{"n_layer": 10, "d_model": 256, "n_experts": 16, "experts_per_token": 1, "d_expert": 352, "d_shared_expert": 0, "activation": "swiglu", "moe_layers": [0, 1, 2, 3, 4, 5, 6, 7, 8, 9], "router_score": "softmax", "normalize_top_k": false, "routed_scale": 4.0, "balance_loss": 0.00954, "balance_bias": false, "router_noise": 0.1, "router_bias": true, "init_std_router": 0.00957, "lr_router": 0.000532, "n_head": 4, "n_kv_head": 4, "head_dim": 64, "vocab_size": 16384, "norm": "rmsnorm", "norm_place": "pre", "norm_eps": 1e-05, "positions": "rope", "rope_base": 500000.0, "rope_fraction": 1.0, "qk_norm": false, "attn_scale": 0.125, "tie_embeddings": false, "parallel_block": false, "init": "normal", "init_std_qkv": 0.0369, "init_std_o": 0.0458, "init_std_up": 0.0528, "init_std_down": 0.0528, "optimizer": "muon_hyperball", "lr": 0.00636, "lr_mult_qkv": 0.5, "beta1": 0.95, "lr_head": 0.00543, "grad_clip": 2.0, "warmup_steps": 200, "schedule": "wsd", "decay_fraction": 1.0, "decay_shape": "linear", "final_lr_fraction": 0.0, "batch_tokens": [32768, 65536, 98304], "seq_len": 1024, "doc_mask": true, "train_tokens": 576900000, "steps": 8886, "dataset": "wikipedia_en"}
Below are experts of layer 3 (counted from 0) of a mixture-of-experts language model. Rows are named router (the router's row for the expert), gate (a neuron's input weights, with its number), up (a neuron's input weights, with its number) and show model dimensions 128-191. Each number is 128 + 32 x the weight over its row's rms, rounded and kept within 0 to 255. Numbers have three digits each.
Before each expert's rows: a language model's description of what the expert responds to. This comes from a sample of Wikipedia text that the model never trained on.

# expert 2
Numbers and articles. Number pieces after dashes or spaces, as in 60–70, 2–1, 704, plus articles a, an and prepositions after verbs.
router:154141163146114089155124073107131154107146157149152112079110073143152142117145138122132113137182146148158158049232114099109050146074089145076154135103117119130129156124184144151156113135120087
gate0:147088092155131094150103153143158153095172087141120079137079141139137077097138133157120123105183186189123144133118150112112095170177137094114170108147167123106138206152134123139099138142094153
up0:169162126112152151107152113071146144054092086132124176122133093121090041133148100157123078108103108164102088127078088142095096101117148140107130111130128170099096205152118164099154176138118095
gate1:109101131116109113111147159152122169064179143141122148088117093185143163115148064137111168124106139184132159114095144105166103145173091136106127127111166134112124159141170163144160120138143133
up1:129132193182174142093101126157124160146123091116032108123086157065086151113117120103100087153102107104142141123125113191142095173142145111115067119150177153213201138135081124174145120121168163
gate2:163121156092092126133129185185228127135191143126133124140212076152146147118065152082116167140134143115141092084139136154190185085119128127122093184159100173104119095183121095134177141140127144
up2:102170127081069132156083125092138173167154124164140168094230170096159159127130127108181107162102159122168112094121124119136123089139130123135166123229118154126082100118174142086096125127154134
gate3:133132120194144196143129147135143178095116133145145125138144197064152089071111101156150068100133141101092122141139083095138104137118105131131112158152108125111152113130150161116129114125165168
up3:126131109163114092164073119131164100078117043102121116202124124088127085123113073179089121136137182162165173121064114169111084138130149189162133133135142159134125154069113123118100118098145154
gate4:134111084096102137103101177068137164107138191212063142177175147145138137100174114122204137142113117150083155147118180110156110130144130182165082161161083166109144124117144177164166103138192134
up4:113154118102088101131154117119157139116173145105132163168116101129109084119128142101134126139139113192121127186147111073084195093210139125118140150155039152124183134099161145119139152143112126
gate5:151143209086151092121089150050159095149106146158130194100119103060065114134060134098164132118106123111175145084100181123062138119102102134144150108168138160131074069112138143143161107181033114
up5:142110118078115061118123102163130054161139163155128067146071101078122190146141144131158085117114174103090134138131206126112148167168191126105114152092100070113144102085061160110158118125163221
gate6:105144102144159121057123119205157105141149141148124145175088206094090119127137190147116133137106059085118110113115089099118158177126118130106132115180114131126140112108080087070124138169151188
up6:144108119096177119111089164134171116075088090086147166092139130119139132124123118199105141134092114123122104097130106135146110221103139169116143105198091137137144188104141172147110149106175201
gate7:081112159110063091152159085110150144155103069080108094136128089120110090094102128090176118160134140117129136095126150102170087125152116157141113076072109162119124063102130105099094108176204162
up7:166121088164132123115165129158166060128134081091113150145091126149152111117174095099117215111158179093125085173081105130096092095141129151072174119103191085090070185113153135091114085159134105
gate8:129076119171065100175182113153076089111142084130120154114125155106121160111137153117171207123110128113166125106186103154133104144196112112135135140083175111154192111149164102086139104137070183
up8:132075104122169157106125130107124174195088174109095109084166084149183100146172111138157066066186188149169117118129110173082166183135149122167116100088150190113054134132114147103163158090127088
gate9:143107169108077153225145126130154136163151114128097154083099154149100079086153132203163122155126131111106069089121139160094169116156084122071125148107160153101140121159122114099124164090130124
up9:118154103154136143088123135097152114073114141154090087109135148136115091163116120116112126107096091154108174165169191093153173107118129107131093101189139096136130176168103100114142171115073158
gate10:098164103079116077164121154109137147138084153135143098170125112145221117186088110214167118149153152168101151128137115094124139148149100109160107138168081115077111209129117138137133108113109093
up10:155181111145081103113149154140124117162078119113180096223124093101207125126108114146134136160109101128111170131184133138174179124186176141124082102163095170116170111160122154128105127135181216
gate11:127136104122153084125126119063115140171090117128128117156085146129155127155180156126143122128129188097104079102114128146096157151116175133142110089132163155082080102158144110119164155154102087
up11:107147111149126212077164142124119104120131104067183157163106125127141100139150170107104092127165081107164087129123135149160130179124135170113101130182148187131059147061062117069141069135107116
gate12:110116068127146175132107118159115067165087118138177166139153178120087121100145118189148082107119055118114163137183173146115145121169118130151125096116179134127140150132088102177144102120149105
up12:187158099142131120105168112042153113118128094081076115126128072161131132160095177152101068129095137107149133201154134131146143101148176207138123127121086133127106113154121171150160167093112116
gate13:146139067156160188164108125182158131098092093156185143206104134087089111126111152161110138166176126125130182107135099159149187147139122181149154089133133148165172160106151136165191089146155147
up13:132099124084125094060119104122098127137117125114150150111038066171150106118124136152128149085161142120131161046158086189093136105143127197066174108118169110151110155149108171106200078118112138
gate14:141139090137086154105095160147171142192121111196140150125147187101159127156129065144153166132082037165179068118138137129142109157114143145133128121141121109118152125151151138098068163165115132
up14:183129130141188107127131124153111091114066161202099155128146115126108106109106113186107102164125078066150098090180143116121082199122069078180156074084091122109105153158154125110112075178142221
gate15:110153172184095093108058150158107131118034171099127126108153101094101120138093202111136136134106149152108067113164163152125123049128105113077109101112133155150119083136176120125055137135134131
up15:175150113131149108160095075161133151075153187114102176097165143126122158128131150079142160207112123100062125128154186079130151082114142153095089146133177153150147076118118138156142138132122121
gate16:149126110156094116113155106032119114061127128121158145097163136131144109165051148115110135178140160122126133160101133160099077119183124149082138071181067083168110073120088109120116117172131143
up16:103176124101115132111154114103140151124122174129158065151064081133172104121139161109192132182115117153143130178101109105154158121124113173134062091156094134204142134104109075136128208193094090
gate17:164143137143081155146149149156132187105112156152115148117119189114137101138138148120101133141110080101141102132126129095107116143140156129108055149140152089152130090143107179131109146153142107
up17:159077097117071092148164152168139116138071119151170142117182124100192074182171035074129105129152139179106138141142193087115194205122157139101150129114128141101116183147148121124157141137150120
gate18:120153132151106164168148053158141114202123093141120137151170095154164149173133153161108096103107085155078168121165108103077107154176141121074117117194143116142138126138130115072157127121106164
up18:119129113176109073130117204054204131127137095102172123132162140110112094109109125126143097061099122112065172114122120091128186187155083187100101078164081117099098136113127117167147156122170134
gate19:106149112064095133067177117107158185096142095115137134173087113178101127129118099100114081151153115143124101137163066167131113109139200075089095113190123165149109124138083132118105173125156138
up19:145118107148156173115109172116096120102140149089134100153151108090124130116054114037130109074072135119099137108164166121200131116110122122109164088069176124124150123147095118144139104161173106
gate20:158213161136144136172087184151146130099137125138147126171115089161128175089089102101115177174111123138112142179199130119069121138114170132092134157166131110145158108109221102143138094109135106
up20:145054100141145150158154134142112158107135158142140098150110163112164133116178077146080112076175094120122133125163149100149173130109160131141103177144199123124139126162095178106172145097095118
gate21:133169167101140130127106098140154150121179148140147129169085083102061158148099157127124133197161098197153114179132111116135072090149148080116146154119151045105172112126088089087135101092132077
up21:117144098118144087129117209102128137106153137102139162102163182182141171130142100128088114101110117160104118143077092190097145137105124131086145132118112208048109098091122114159137173148136142
gate22:116149144167146123135141134095133107121184084054112173078131149087159124093091127068111123079079128099150105143149113198095177145051137121099113195126162092118059101170089161066088096131084089
up22:117139139105107105150110168148127167055153113138151100112119154075161143121150130106057118112124114138083120130186116148153160200148148144073109144105094129151113145145106104137154185071147123
gate23:110154127104154131126093161111110097118134191101091152165152207151094150108167197095122190139168078194123149089145150110154122161095135090086100115155121129125181108140126106091083113177132140
up23:135083128102166105130150136150132099121074136091150153083083141110162153140174062140068107164129148154108109148148170183128155145168146022144112155182124159124052180153186111140128117126170135
gate24:121159152110110157125116080119096179099132162147154161158161146173057091110092060115143111134084102148069083167090128140154117140113104087083115207152169123133107128196134181132100172115187153
up24:120143063081112112146155130103109114116139112086186096153148118109075151115112132184085102180145113162166159131163059097133107076109157114143170082159048076100140116102108116103144166134141139
gate25:109138185148056129150133139159139137101112143097219175150141115132175085112110169093144141142086113121091147187137155115132127071137130100157143144134137044078139167155091220093102110099119124
up25:156094098154142109182136122108082152114070115162143110128132115103160126074139152113173144207077071116128163183118147134145147111126148079069137129069139147081158169115159101118106113170133044
gate26:109113128103136115119094114153138139094185119102163068183189108130117138116095160155114151157153188056115121133116136121104061105108165091057122165102112176121074144116157178143141121122088063
up26:149097182110137126161146146120077143139168164188090060083137191178138099155076144112193139117182149123135133125170102144080098125217161148152164160100111112159077132129124125170099136126208112
gate27:112079105118152135117160087074134108145129145132118164103133143105115133167161137149131103118175109101199100151111117141144161141073152160170211150122133157138111109150158086225140139112180152
up27:146170068139098148140112115159180104106073186142137083102120129148107134088168110007162082105171086100141134128134081188180140136120136127103166119163104100128110129155149115110129160133100096
gate28:139162124134136123156188146107102101131141116164132111170100085098130104119131141079150094068157126091123081134124108186138137070116119107125163119135160142079173100124124208168158077125103127
up28:105186109102135119102086074151160139115153088155141086110133140158196130170179085157142115138146135156180105100120108175099119134150182152167156091065126120087167067128100081130147180075089112
gate29:153158146146095081113080183131143120141169166057115109117135132110126142137116122110145191110117069122145088169133079141154079174057134101118119124138133154139098152156129160178160141111107101
up29:147069104165152116069144114122133159105128087174134132126071140062106186142133088087149090111119122125115148068130109132112123141127149101093093076114113136105153095164062070113136150152098104
gate30:118155161112124098127114113125221216150069128095151078155103087117084179113144109146182138099107125115145105174188181148076109096147149112136097062112179147155144129096128107139119157143078148
up30:167125076092149188160138104173132143095175170097110101111132136187217157137081131148111179138127152119094125119124129085172134193138158102113134138115054131100104172186116131143144071113111161
gate31:114086155154126066116082143098135195100186165107133156100110152157052143150076146132169118124128119102153112142149133066146108148114169119103131168135131119125141097096151082068144111163124184
up31:152161172125119063117090138143137131042103146131114130117151086144066131124155134155124123121143141124162100117133150151151142140184101122104165148110080154134120060142078117083133152124188109

# expert 14
Sentence openers and quotes. Sentence-starting words like Among, In and Based on, closing quotation marks, and words inside quoted titles such as Dawn, Killing.
router:155141166143113086157120074109135155105139155145151114075119070147152146116148140121133112140178143144158158055235113102110053145077090141077157136100118115128124155125190143152151114133118086
gate0:136167181127112175110099088088122107128136154131116109138207136115110184102173119098197107134157134125127149097134140135168112158119135112112115147066119113160112166119165126142190131124064135
up0:137113099153150125140134141169136129104160079095136144089088142050155089129147134105155124160062111159142152173118075158222119133214134149122129072065096141105087092146130170104091141180130140
gate1:072124164125102097142131182172196131128089175096164162052117136088141155156084134175126173127104129181119093165173094188135130152133162073132184109120145108140063130131172130148110131107089091
up1:197083145135095145173111131153144109069078086148101097135071162124165186129149151124157102091069090081167111092156161090183077096119148168169113119088141147142161108128174120107174190127138172
gate2:137168163086097165144136125124126112132140096102115180120092188081125076153069139112192116162123093144203159107113158107136133151158134102123123160161098125145080043168107132152126132179108185
up2:106094117112158146069168140108135070072102142138059128100128088101135073123156068145125136062144142157117100061151150114097173150074205117179104197110095129148146167147100105121158132118089139
gate3:129124145090187191185123139180118178139024191148192132106139124134120139183203071090143158134146113143118131114089136133076158127110116124154173113145066110095123135162165113144113164121122165
up3:146113095123193186175147102106119146148168179122122148130101077116114165118104135112116076102139093145133124150132190146180118144147125152096163173156033145154156156144104124143101219138107121
gate4:095155094118118146168126134118131142135083144149076075130124137170154150133142141109118118139191109123101162176153088158129117169139158171168168188127118072158161151166112107137107155171226158
up4:142123114128078110075116165095124173138101075154136108174115059099161148145101140111095087129138164123096144131165124123145105156072144134133106177065146138151147102117098178157090126111169047
gate5:144150135098126120135066091186178073102111107118106149131087158146123119143160125144117139115111103132101158132178128149128112095170117189171121169158144095075152136086153096143150080115106075
up5:169114127111099156103111063146114092133047156117126130143159156091084141112134109129112079108151159125116170121176121112138130162137057103110107128057141167110161122153132136181166144106146122
gate6:113140069165164174129115132079109097164133169136131227139104145094118110143136142183136074148178142145136140139088159108128129085140111174102143106100165163105085146129079112137111110141060131
up6:119154164154126123155147137117112121186148124092086129140080162148097147119162106125185160148032161182146147147134137111107128084111119135148164159141134134138143117143092184092088115147157096
gate7:148151105127111169134097084154111123192134155132074154077129141089092019157141094085192107131094142142100098108085125124120132116126096122113134137095131108163086116130142040131123106130105153
up7:096164081177153127131170093112132092159143100108157112155141160135132084116107167088164110058117134171141118155171108137110141072167120134166144065079119152104068156139154113101137150104127161
gate8:086176139073160088098106169154140145080024118080111113108094095137203138094100184135120121113138095144135150126144115137177150178122120162127124085116111054148104121128111184145209154100151079
up8:085117145118116190077146123119125092139182090159136137079177154171098162123138113216151131191163109144187130142108151174120118095172118109125170068126111134103153145118139101119092120162143118
gate9:131083048131100191074109128108186144106165125134112132134129141140162123148061196096144132098154099121100149135128152144155086163101135122141084153155146147154177120113137139099103104122095163
up9:151135114144141140106119122138224182101129068140114175116097095177110067123157116131171166182104101128132205135073108111136113120144137099148178129102113109095162109109156131149137088125154185
gate10:128191124127127166136141158196114128173122168081129082068165173161122134101036128095160146162143116178103135167056091214161115118141132102107134127140151119208096131191133078111142116110133159
up10:179113137149144143186133124151096169123175140038119125168169166179155144145143152183145166119128108088108086081127114159039116085093156149155076141127169166123134098114157200086142156075088183
gate11:137142145083195180100101087178143165099091128109212186125083103115120127081181119046191127151089135118171132134105155122141133125148095148135086157133156103128144140120124050106135050141120101
up11:138142132120134139135173134110090128143082140151103087177093117110152120105142147142115160133147176087193117108141188161136151126061111137080104125117183087139103118162142128136119057179128105
gate12:159171196138112086088142145109158133101129117133148060139119124132121132117128081231182108187174149129092176200103166198122171089127203169130122182086197143144206161106153099106129090090111051
up12:144128143114113116117135191101127153108080131119152112096099119132129125144081097068087096113176132134146117139123164083118106161160098124175053147123065106128131096110164131190136091141171140
gate13:074129164136099122173173154112134086136167128063122146111144113148158154095178127183181109184161106206083131082154195168091114176072119118149091099111139154176129141126142136162139185151080107
up13:090114153105101175097089102135102107114153117094180143129137128134122174121115099127126123122171141157112084136146122129140086081134066126160139108073073070120151094088125157046111122133162091
gate14:131087105088127069163104173152168123105177103090111101162127143134141092173121129180166133108137136123109153109165132119181110113102192116143153105117139096087117180132170135159154131112217102
up14:076158152147080163185201142128081177101230086164161136107120117146083130077090128148109130157119151107094160122172157150184138128112142081131166095147153172064117161138156161182127133145116156
gate15:082103132151131082171074127138146221096163114143117170136097125081129153107141118127171122101204136140142135162109158114109142171119156138136145181155116066115042098131115157101129118139184134
up15:114118159146158119105073139079176132079171059077123133136139125092092110087104202099147105127131157152115129133074147151122119104107154089147152200109084135190139147149076145149147097078189120
gate16:169090166102112145089118092119175168127114121078155099124091131152099126155153121167145140161139220179138112109144104144139154100124118098133158164091141138177102082143146108133127104174178152
up16:151137125134160103142054117113086138185155073151157130101107140128125151103141137178186083041103174125166132108102129121100125173072114101178092103123143101185122124144073099103126105090107116
gate17:162139110166116130125121115111087094078132097144113044137121061150102167094094131139102161127143122138082164136139124124119159069144198158120117098073118106153117168133186166111100168142114151
up17:148117115164129111163126171109107165150135131140214141184086135139107137136123064161172164127131129132163123156159140141176165081096082136157144119152142146136057117157176142140122135112089099
gate18:086115071164201167156159118088101114108172119172104107084158139132167118151085133116142147096169138145097099078136125161154131087110153178123124054104120147102148089070139129088147061081128153
up18:093150098158129104143080143139115198069159132108163145161054117039164159153130162087158148201089144128119130129174086105140168087116124103052130066183130129170142077124094070084075131134156121
gate19:116131085111226174174140156144126097125064111131104180170126101135133118140134135122105170135133153076135150105137072121148087108172137130175117114097125108115064066097138124124116143148119163
up19:092107139178093122121058146160134153087117110141127125107178099156178155126158184115151114149134155130143119137163071098135101110084174084165137122171183116130139165145083150163136162156137173
gate20:141211160169103100118160149119124079109190117086130129169116119100116157157166118125172129094072202109112118152121111116111082161096157114071174121161146134113146107125137161090130055118154144
up20:120099094175187128140039127154123135107102155111093131126163136136132143108154143122202111137170127141171105131160136163130100071132132140141093110148100158070167061140181088044141117184175082
gate21:118136154109140160124101150155089148141113116136049116148179120145158092114131072118131089090131130115065159133075120080162145140176114090134153108161151158113124136117191110148100077124169154
up21:116166036095115183138125126103151117150109126111193146131112133150107109168154119136191160081118149110113136050091135135129131193121093120131166160115154145039143111091145149019158115172209096
gate22:134105131163103131135145167159157087162077103144134109113143153162147078131090069087128186155131149154113113159099124149157133168134136145117107111141114055142157175177143115171119082132091170
up22:076118111109134163060083158093112127185176051077143117131148140158132154122110167134128145132191095099172203183088102143095147163093135094143137142159089073126171066203142181110067153070108154
gate23:127100123149077151128165128148195104086077124152109147161119161119097143190192175158089085118136140132116119183160109118210125113094128135104125136117117133097112112114029102115126126119054115
up23:112130115089082158103118153178173162118129140101133121099085165151162134119094156108103095175101071139100155083098127183175150133161126134137125159123190184105083100113173170145133125109158082
gate24:127162128086087106104096137076161152138173154065127105160093202058153148120078122161120120093128129160116080146160205100166174158101142116133122115130132150126110121119119134101143121146123148
up24:149105179112128087166153163150123148069157123169119188117083092078100155156170155133161131119114172143152111121084130117125123093165174086180131189177087142141115122126139149098129125126179157
gate25:051110156126116121077154129137124114158122118208125103160115144100144131137184127130094112117112194149081124052082119080145100189150156138191105105111152101123134173185115148111099058073117152
up25:120136122141110147119116180149110141176154132098086112077107146111117157144086175158109104116157104149111150092113123159138123099138180115075103161135143112103093151209122135144165124133077137
gate26:190111148091151140165117142162134154158126181097125133146086121156122125112115094030163169116134127111093125130092148122169141109079134120142205142130180109130105174099124097101166113125105091
up26:163153089184101155141154134093167077095144103129142121152155134103209093154135070103151071165097143155187160161088128145139151127168141119147130119139103156147172103156080108125121177042072116
gate27:078122082093125172167140200123149133080188100113100120120082103172124126074070150204121094112169110104095173134082120076118114177151154112141127111163151142103149123183091095095155149112060117
up27:165148110159151131173078169144134119105110154142090200167129137078068123116111183088125076124111167135165099092108129081146121131099129133153156173121122206127134168173145117202166088085171185
gate28:130080126147109165148132093142138130110148160126103135151173132070126116176111194103092208155151168139141080110076138077142101098120089078127151113138128184137122117106094176135136127042133094
up28:126112113146162112094098107145146127060132185110135107149088185114127126116092215129093121101151148110133120192082114051166070190149123135134098104112159129108154170182092106154133103121100102
gate29:107067187121130091135114157153104163079144150123068147108136149102129157089136116084094106128103108133137122147126228198081107163154214099093147105167108075102108103177136098153112142099119170
up29:054110090120099092112101124174062093113064143155071194101062161079135182161142138129188128142155118140145156144155073153144131064189140119096109124100124072173093105199125076140166107148118192
gate30:106122083157128149106143138157103127138078124136151149157099175142116166185164154104069040121106148206209112155078067164186198099195132093126134122093149074137141119087148141187146156137160113
up30:202102175151121118136123151125147105132126064070136141159119176123102094116126145138121122105049115099160167106134111148135071140135138159122109161165102105147064127149137204131095110132116180
gate31:075133175143219090170106150088114140107104153112114099156122121104101168139235117184114126127085099104152159107144127142176096123089125099145150096050140108077181123138064157097124134120116155
up31:117098128125150152167157098084115064146087141119187104123173150128112119117151037138109104106137136123114105150082146124118076120137163187099057100098132141145160101149130156153075157105198149

# expert 10
Election tables and word pieces. Cells and pipes in election result tables, party names Republican, Democratic, initials like C., and mid-word pieces as in brainwashed.
router:156139165147115092157122070112133157111143152143154111077108070147153146117144140121134110143183148142158156054236116098108051144082088139076152138100116119123126157125186142151153115133119080
gate0:132133156147126148057110144157160153136134081110169134197141087095137093129136177141171173105132162089099131139146101186146143159130136084103130113110151122155134068159179060165135149165130104
up0:099162142172133072127099070121119105215107171127128088077075097155133157178162151173140127148113096106086152087159152098084114110172141180142116123132085130090178121138123096174086105116139199
gate1:160152108091120141114155164101131122127180101130140130109145178154182066124084073130175114126180211110111088141190174107089053135137146119137130128116122150080119125141172132102145079161112087
up1:117075094113126124145147132102149110175181108184121166128157101133102095087176167133137138200083113061120118109195129099091099167174168125123131097106084171158096194139082102126126135110095129
gate2:121159137146098103101136167153201091172120160152168169062110133116138096125106103129074154172143153122148140143081110133052107133106092091141119137186198179175168145155104131093076175194144128
up2:087120088093098129100107156088188168050065130081142153169109139119077156137120163147132094110114166160135112129154101109135193123087156081082143135086099075182139099147071104116148163095079109
gate3:121109155088111161110145105060148098112167108146107125180074118129130117146125159104100129136112190171171083168163103171105183173096156096082071104194135108107088153144154056129139130158108079
up3:124118108135115147095107090108124157155119148139128110182145067161152107070089152099176151135093107157219067178126134101121159149134113123114096115170139103161121140125087141106089100072098138
gate4:149106130094114176076128121150118170142164161160130169164137128135139101100138146124102091132123142124101159109169173098084153201106129121143144124143073127113111150143106068079134115119100119
up4:146109065127122137084068138128047105122191101172083137078116122099117079118121118121142127046134085140110098114146134100116076173123096117126122119117095108153158097102167112159105088132090118
gate5:145140179108142107095101130135111166129149139110106093176146101125167090068130059124075125107137132081175153110088101141179093155133159133184086162048122095165157155106119152128134097179152117
up5:144140141091145108156174167059087126086140136089094137152127087123135118164164126205126088084107168157174148151151154167170182123084128125190112116104125146085087159111121170116101160148196046
gate6:135109163099154107169080116162127146098122155135160102147127071185097177115100154114171142130108085084175129144166164111123115161088166105159139161170139147208117133101105095136173097132130164
up6:100179169177070174110121098153124136135111129121068068135113078126164101058125096171149128094077075131139164143107100166142105140094118190061102107102143152155172132136100114152092139175164116
gate7:119137173103134111051226105185143100116054158182094166136088156132154114118135108125094080065191098131071152140138094105101147148111115115101043112161153114090147100108129106101067153149160084
up7:156095173116196198164150096092150079170130106161146159096136081142129115142128091128108129102131173140126118152078112123151081127156131092178143094144132125113087088099107187136126143119143132
gate8:163099114095112131132135111127116085111122161144168131126110132108088163099148152125174115065133071045090156149184121071145182097172089144106119127079182142140125109082103058191135063079120144
up8:152134177187153154128071122111165118095148137130129100112139143135115146138163150116124191110113098124154132130184129120094137132098127111097074126062077132085096099156167098165145105148118098
gate9:125117099129085144153177139115098090122176159076174135102119135142156118161092144103167136115069107189111158137143152023158141147094138174099139159142124092139144121038142139050103109135085110
up9:149115081093220082080073140140141122149061098124109076161151109122179122052115171158125146105123199088115099084128137174108095154142102142142123141156028188087076171124091127158132118169110134
gate10:166150113021126100092162148099097083080145127178106133112116158150204157198136107126140142146166159064104135144169115128216135147156170095106159103127111151132144111095152116153140046100101134
up10:173144079133126054140104161145090114146189137142147132089086158109110075088200061097134103145116132115168116089092119185085121106122127174147127164092131177142192094144176134111147160121177219
gate11:146170126091090158072097069120135137121157152124160130137172110108108126171156155145093152089104132117140091149155142120214111104124127165141106149139158201152099180135174068089166165177111150
up11:101067118181085169099115165087160106119132083117139175115147173133095096100094096199122158194131131152173193107122091107062096134125157073150088148104132186106120085111163165157161125059106075
gate12:066175111110086118120114161111148152165154105144185095127176140219124141153111104126149163078116121090185155107142106138118105149147139135143183107150186133127141189153125086179140137114166075
up12:111113158131156129085102131098142168161122083144106133059114126118115153033158118129094133053118119135045102079115140132166127141158155123105104210144102070101136066105134152149091169096145100
gate13:121151070109069185164117112125194106101122086165155066169163121053121152111179128167162053052105112148142191126084165120121153148066168106103106137113085151143145122134134116128154103138102112
up13:107111148088122120159136140105114095125166085033113123153103116125190123138098101150112177058124189139116194126086111203112115056099139155114106161070110156148154112083197155121089112165090105
gate14:155172115104188149127147114128124144109130080139137144200089170110142115123108108077149095095145174125155111127103199123163118108206196119119108099150144125158110152115148153189157148111130102
up14:079140133152025121162115140100150151093133143170115162123136117092127101126206113141158145139111154184139113157116141128132173106102095170145140101088108104078134115100067067050142138132162106
gate15:149093130125154139125130097118082165095063106110107120106104121141141077152141084153107089140129127109098146097152108107110069078090160108122144152145156067093111093225119129120114076122114102
up15:141127103137217131136120077089124132166146133084126157062082158063151113167099171109121163191137151069155151132155230078127117128156214142114133107146084125125098160053137108190097112142175138
gate16:168138093157135121155190181151113105129120123091147101165141107121164134128163110108096149187206169139158137097113101096117124105161113106103162085084162035185102121133131135126177152177055073
up16:198150071067099156109103127114167124138137184193156143186149095136145114120126167143072125105106052128106144115148151145067073179150143148104145152110067104155093117122106165160110151130109146
gate17:068158095129156081124131172198150147222098188129126126131173096164113166192083112116099152101115136127138124156228122099118107116173136113180141144149129162138144085206206151126105113131124127
up17:131084141167108159098176090140110142136112112077120161139114196111138122145183180153091155112123094119111145154111162107136118105082147214124122088168134123059082171095133153114125156159076094
gate18:095163214119131134131091174126065114118150124060177098113136116092140149184143132131121140126089112059058146100153174139128083128181129112077096125114160226097115099073158138161097146164169160
up18:150093132132149166138130111158108049120161167117138174169155163170154122117173140151198128168147083104099140102067104156170154125127141158138159130099113178100128133109104129132107112089111174
gate19:096149049082117170128087125154148136151116149127104177136150108153109117156135071064147117121148111148096136086120124099114109185094108117051187050107099148091127071157136112123098148125074100
up19:104168161123118139151131160111185100112108128170136122144121129100188131177158101089077103155114117095131107093151134093119158206082195123169199145137084118154177122091083162130192066161166040
gate20:124179116139125126171191065068191133097165086104129094164172126121130169097100104098113155166099102102173142104133054129220097122116178110155143098121132142112132108174074104092170145181180150
up20:082165088173160091177158081136171103055174120119115139191098094111114160124144106125129052162161097192159137163128126150157117114140152127157134136122113130134194110117149212085113133132095101
gate21:184119090158138146167138165159121073161105115097162183112157112072090131131111142065132102104159180102170112076112109132085127124120128103125106193084104089145118137166160134148120117099138145
up21:145120110116187130177136181164091150100173145119107144108108134141103133178088146119186154159213083136097063160095124132167119152141139131096140116155128108053137103175090188137151131105147127
gate22:172117096152055166158160150090150089067181086085104143194136159137045109158166138147091094167111106148127087194091118151137172139174056199130129149134067191087111141089094137144130136189140161
up22:163154196198128091163136183109185123121111180179143080156174029129097100105140125139150124149123155154133114160088141100125118111122135127109121144117110121098125176115140123136109125113138106
gate23:132112135131136157145156101098084150102140110082130186191120075126125096135156086170099145106078124123123091098175077124108155134112167118175134110186094154089128037092098095122123097122104170
up23:121123118093110148129159146168145098226124118115104118121132080178131120146113145157110116150112109149127127114104160136136228173076062136067125123149099124134135166086095114063149105150175150
gate24:166103093139169139111171147173114129124105131173062132118163081125151111101142149134166149114133154119144069156128149097131167096179158145110122169177139087138126176097124116104145118094111106
up24:125171112149084136135132146132128108200089160150082107166070121201126124122114118154204141104129101116135157145101125114197106121156163180091058133119134117098127121107146134115092163059106078
gate25:103114123179140127118084067117077140147075179134131135131126102137210138129078102148100127077089135161131091141121127129099167115134118080143094110095117057093138161143176102150162089129119167
up25:186102103081124115083112125143080177153114092152126139110092134110099139115158154141185123099079140136131123111135098111125131187133146129119114094166082089139130091124128086093118114118097128
gate26:067121128166159138135124116093141172142099109108062133191080159099100113110101126127161125118145126103122134154131093151120071123117217178107161132127116138063163112125182125132154080093129160
up26:133106115148157147140165129075151197150118153083106126127110170064101152111141144148088108134134147081080059113169157144078141106102153141088159127132170117104090081121082114122093148142100133
gate27:133146146159151143157101114130106146133090145159141037139162155079115134104121101147152132093106103114154160112122120119120103134044130211130187116144138155110116144115122170110133149124150101
up27:171123106134118085125148124102067157124119123155103108109107128146154146112059112125126140068115070184125141125120173111159190182035087070143097121121139056097155084127155180073100157141059162
gate28:144122097183124147139165140111147122186141111098079137085149096077165149160145167180120160132071153113130108101109160116114107155163108096196141111074158117080093174162115157073125146124075163
up28:133114094055131090066106137107146171080121164165150151165147165096097123149085099092114157096157150133184145157120088060148124117104150173110102104174093139144150125076146076092088182135156087
gate29:154138127112142096124137165112118133172179150058157135166150128174142105131109134134129106139101165084115104100143179159117156114114156044083161083101136143174150085151117156106128137155094110
up29:148188118143135107142117130137093125078157103137094141150127143037111145087080131207126144107087129177152143109174109145108148174105085128097145099137137145097128157162066168129133134139119091
gate30:114179133136180090123092077153115143200158179148083124133147159071084107144077088174117142130121172065136127101155130103142131149134146183099129221107071123162167134137167095098121094120081103
up30:132194145115062163136142137163172125176101158135192166166189145182102111169101120128096120116136159140121123068127104137084117149157150161149122127058180110105147153074105156165160112107127159
gate31:098116133121158112132109115131067124159123140091138135077068145140119138131131102078131119123102152119111119156122159165122150132084093137091109045226142068146096133127150095118054079131124116
up31:076196185091108108194156122173179129130144142131080144085183110120091110083129116088103165117092169114122134125124140118096136155175107145101093134089145141145111090126167157121101063105097045